Experts of a small language model: 614M tokens, 9369 steps.
Below are experts of layer 4 (counted from 0) of a mixture-of-experts language model. Rows are named router (the router's row for the expert), down (a neuron's output weights, with its number) and show model dimensions 0-255. Each number is 500 + 25 x the weight over its row's rms, rounded and kept within 0 to 999. Numbers have three digits each.
Before each expert's rows: "raises" lists some tokens whose logits its average output raises strongly, later layers aside. This comes from a sample of Wikipedia text that the model never trained on.

# expert 227
raises: " enough", " to:", "away", " GF", "leton"
router:507487523538508511478480515513488507472479491524519511448470506508530485551488511488516508469490470507531485502492487530506495551488458546539539493482549515473534484513525485477478516486536511505509492497542536507476526531551490495452487498486504524509471490533454478482505511489465475466518480486541492504543487529460552501462497520460510487501499485533468532482532502483498519513495497489459506525444501517486565479509512536507475456480488475541455489498456486511507514480505535492496537541524490518500558508485513465511474493508501495490495478544475520516498456535484474470474464481482499542476470508499488504548536487526509478509521482468485527521515492509550473519478492511513529490534468457516458528532496484537496498495469481475451517457455477490530508515495478
down0:526498551500487482505519464475508488490459488504454487502519510480510474466534472516535470500489449460514496492496512500509496475516510542538505473511513474520475503482450498547498482482496505528532496522529524518513538522530489508508505505534468563450514492492550544484482507548499492497523464519479505468531464494528504503499482489492455492483472499477504494466507517496503468524504526495479507427525450497486518550515498475534471505465483545496528472475545522487495466542481525492488474528509509437493520505526499517516486527456509522507489494517532522451516491508511538484515485517532535490489519506504514504517462499519493511576464532537482477461506457508517521451507504488484483486524515518454532475535512483485522454522495502485512494460522492535503462515485456
down1:499496508481472506489484525526538503494500496496495560485516493500546514477511492518519484482508506519493519492512547488498490446473513467450510490560490527509497562490537538466520475505524500563518472537519496511509507521501491490443461494488493538498505496511516529507482518554478458491504454477518494486561486490506513514484476522491468530532562507538511496505498471507475539535519541504502492498530483512472531477456522448482496527477489467498512499504504515494499490498514509506458494511530518469523506515495478527509459471481467462519588495496489510516471444513477535505485460511480448485479517538504469496481490518502491533542511464524470530508491490523499491480483483466486462516539529495498507535519500477476504483481453517441482465551507511497526501510484485
down2:469497507506469504478480506517493491503503544512508465534456494491478505493499538520505513534485529531502496511509542527470490530498474527508443491514501513492509459473473533467493518485434483493522498526525511512532488561483494451461459449511485444509517536490480513511482529474520496490456470537540496523504531439517520501507523458493496471505510538504497518460500499518511529493511490497509469473506522510532495461484540474504477493478518476485449519519479508479506556563506498504517505453509494509501516499501520557482543560507544505535458524495512460467499489505495514531477480530481513486466490515461509514471491524482463505518516458518488486474504509450537500505501504499504522508467529548540468456494457531521469522510512482497490518453494511505510492468485478

# expert 224
raises: "-year-old", " (DST):", " zone:", " career*"
router:508507477528462504487515533506490492480518536516476502457484479509540511545489508517516535462509464489530516493515491540500537518522471495474540487472508530507506454505493476487465480530477509518543546535491511520539496518528506447476456497515526511538496482519484497537443505500512479478515473497476500492503501480501541507469490508498512483484486525532525486471526508501453521507464535507454471535470498489455519495445479491496530464497486463551463525539463480484523486469491545488503508511536504488477502536535526485470522493516515478506504493512466507497493503522470464534480446505516493474473497533540480500509531497550549483532520480464471540486517494460528505546482494470532523536529489497459504519541483526505463512499470503482507517493473455549473510492524457
down0:447479460525473517477504447486518511438501498464493469484542487464506513512471498511481505483490480491525512524498485506475527507509461502498463511529507538493511501518500545529460457440528527519468523507505533514482491512498499502502479479507489491496542504538481507516497496497456535510484506511518472500456514482467497517557489523514525491521515535504542519470513441525493473532520498466495520532489497490466508509451529480514516506475493429532497516510519545430498526493513484514444512478533502515547519498472463509470478503483486477484533527475538547561470502539529530541504454482500475508489521490501516500538518506479502476463520497450499484501485494532497493502489513527505526489517498511532484496461465509487479495564518479483492543509527454511526516491502490
down1:488500481501470542480501501496487560529511470511528433503511517474518536528474494514479514482527492481467544562482510450464506493475504504481507516526483488459471505483456487491444511430490472476532483507505509499520511525490488483512494525490514530496482500499511511562513452521490506518500499520507487519488517484524504490519481520460488528485453485497523485467496485496522460507523524482521519512511560468469492474484538487473472525486507504501476524505455530550480531484509485455525509489487500516485510503546511517461499522502469502490512497452531506505504524508533469521486505528482470468533485509500549489505482497544486522500496495461467536512564486521529526537438510528502519559518441516507494508539453538468504472495506478519489514515456480493494479486477524
down2:461478485500510516480538549509517499475507477503456501453459428459535530518484493506493504512498487510543502549508515509443502536500451487493488502496503481506479466507486513502447505494527487507503486537500526459540488545518520502470539515534515525516483523495496503507487502489499442490490447482516533535464496530505531490541536496478498473513485489501498501482498498514490527485513509478510478540507459511489456465509528512447516501496486450503464521502481523537512535478517485484539482484526495493465503561463535509432513501519465497499536492476535498495502478547509514526508498498485474505543487506507498462511516513521487491505487459453460527531526527532464538504492469540505496527530476474527523470533469489510531491549485489524481483497517470451502487479485527

# expert 118
raises: " You\"", " quest", " episodes"
router:477496479512467503462515526514494488470473518523463495464480479455528507564526545514528497456540466490527537487517475504479533480521474506467497463481491505505526468485525540469458519488480482476539515530457548491530524549543479490483490508484480457479497475522456481527484469496509521495526467485506501505534511512461548514475460527497540522506517503511511521469506497476462536537480520463478494526471524487475545499480478500488524459482468469511450526516464504463506526479494526471503530521491530504503507520508527498478499547541511490499535521518492482524533474532481471531467452509513508506506476536509495472508529526547505493496512478462464540510518503537525473497477468505506541518519449492498507505557471532489489538477476512501477487488502489508508497485473494
down0:500506529515496522462507489496532471501538470487471482489483525489504479512475509471457488527441481486466506516535520506482515546492506470500470480511463471537522514506488488528513480515463512510464454482531507476492522473457512470516500504504504529496538486499506474493526503492490512564490474457485511488497506531473505453544532530524508516488470511539510496535468464516485492546536484486531543548513474472511498482474480533499475543542533494542514481469541510522484504516504482522488506462485472526506487508475493532546492454460501498512463525486543499464515475469548529481516525510526487505505530476540510459515467493467495474461455515467540500492472501486490504510475499477493477446472534497533541464480532480560513491482495501530544502481483544503510499491522520
down1:489491482499506533523491497508495518518530500466481505471495487452502519502466513495522513484489504460500521518533479526476481490525488480527496559482474517474500497493515528516493535518510442508526493551458490482515490491495499480549519486494507504499520505496528528474478512500456476510459481467532520507522536537497513490485454459470534523497515483529480483532559465524496507488484475458514521462461559458447500476485514509478530543479520493494448476511462488470489544450490508490505518498535508476486525509516499524513473503500526508508508485494458510505503452496489508504509451516534476504538518500493521519515464538509490476463510464441504511530429514478525489572465480492515518523527468478504530548530465522546501511498519541506476510477471509543494523494498480
down2:466489471495446544507491500453525494492521533519517467497507488473514498501486534508499506500500536492494519509479478483460513504504486484519493495487479533476513517470519504523485505453538482511499465568482463510495489496504504503501502515491492504450535542471531510507515524499478495478472481503524516476499544491504486511548526484478485519488531468532515486500518442541445576515495497558517514490526512489443505532459470501520542543525511516485512497544481478472542557490512497456472489538502493500493476517497534510470525534511565501423523512491460470513487504513506491510533474504491493522494554476544535521531503517487469487487480490476481521460461486518490485569533507466503492476484495494491488490465478471483491493530472542498488495510469481483508490502482504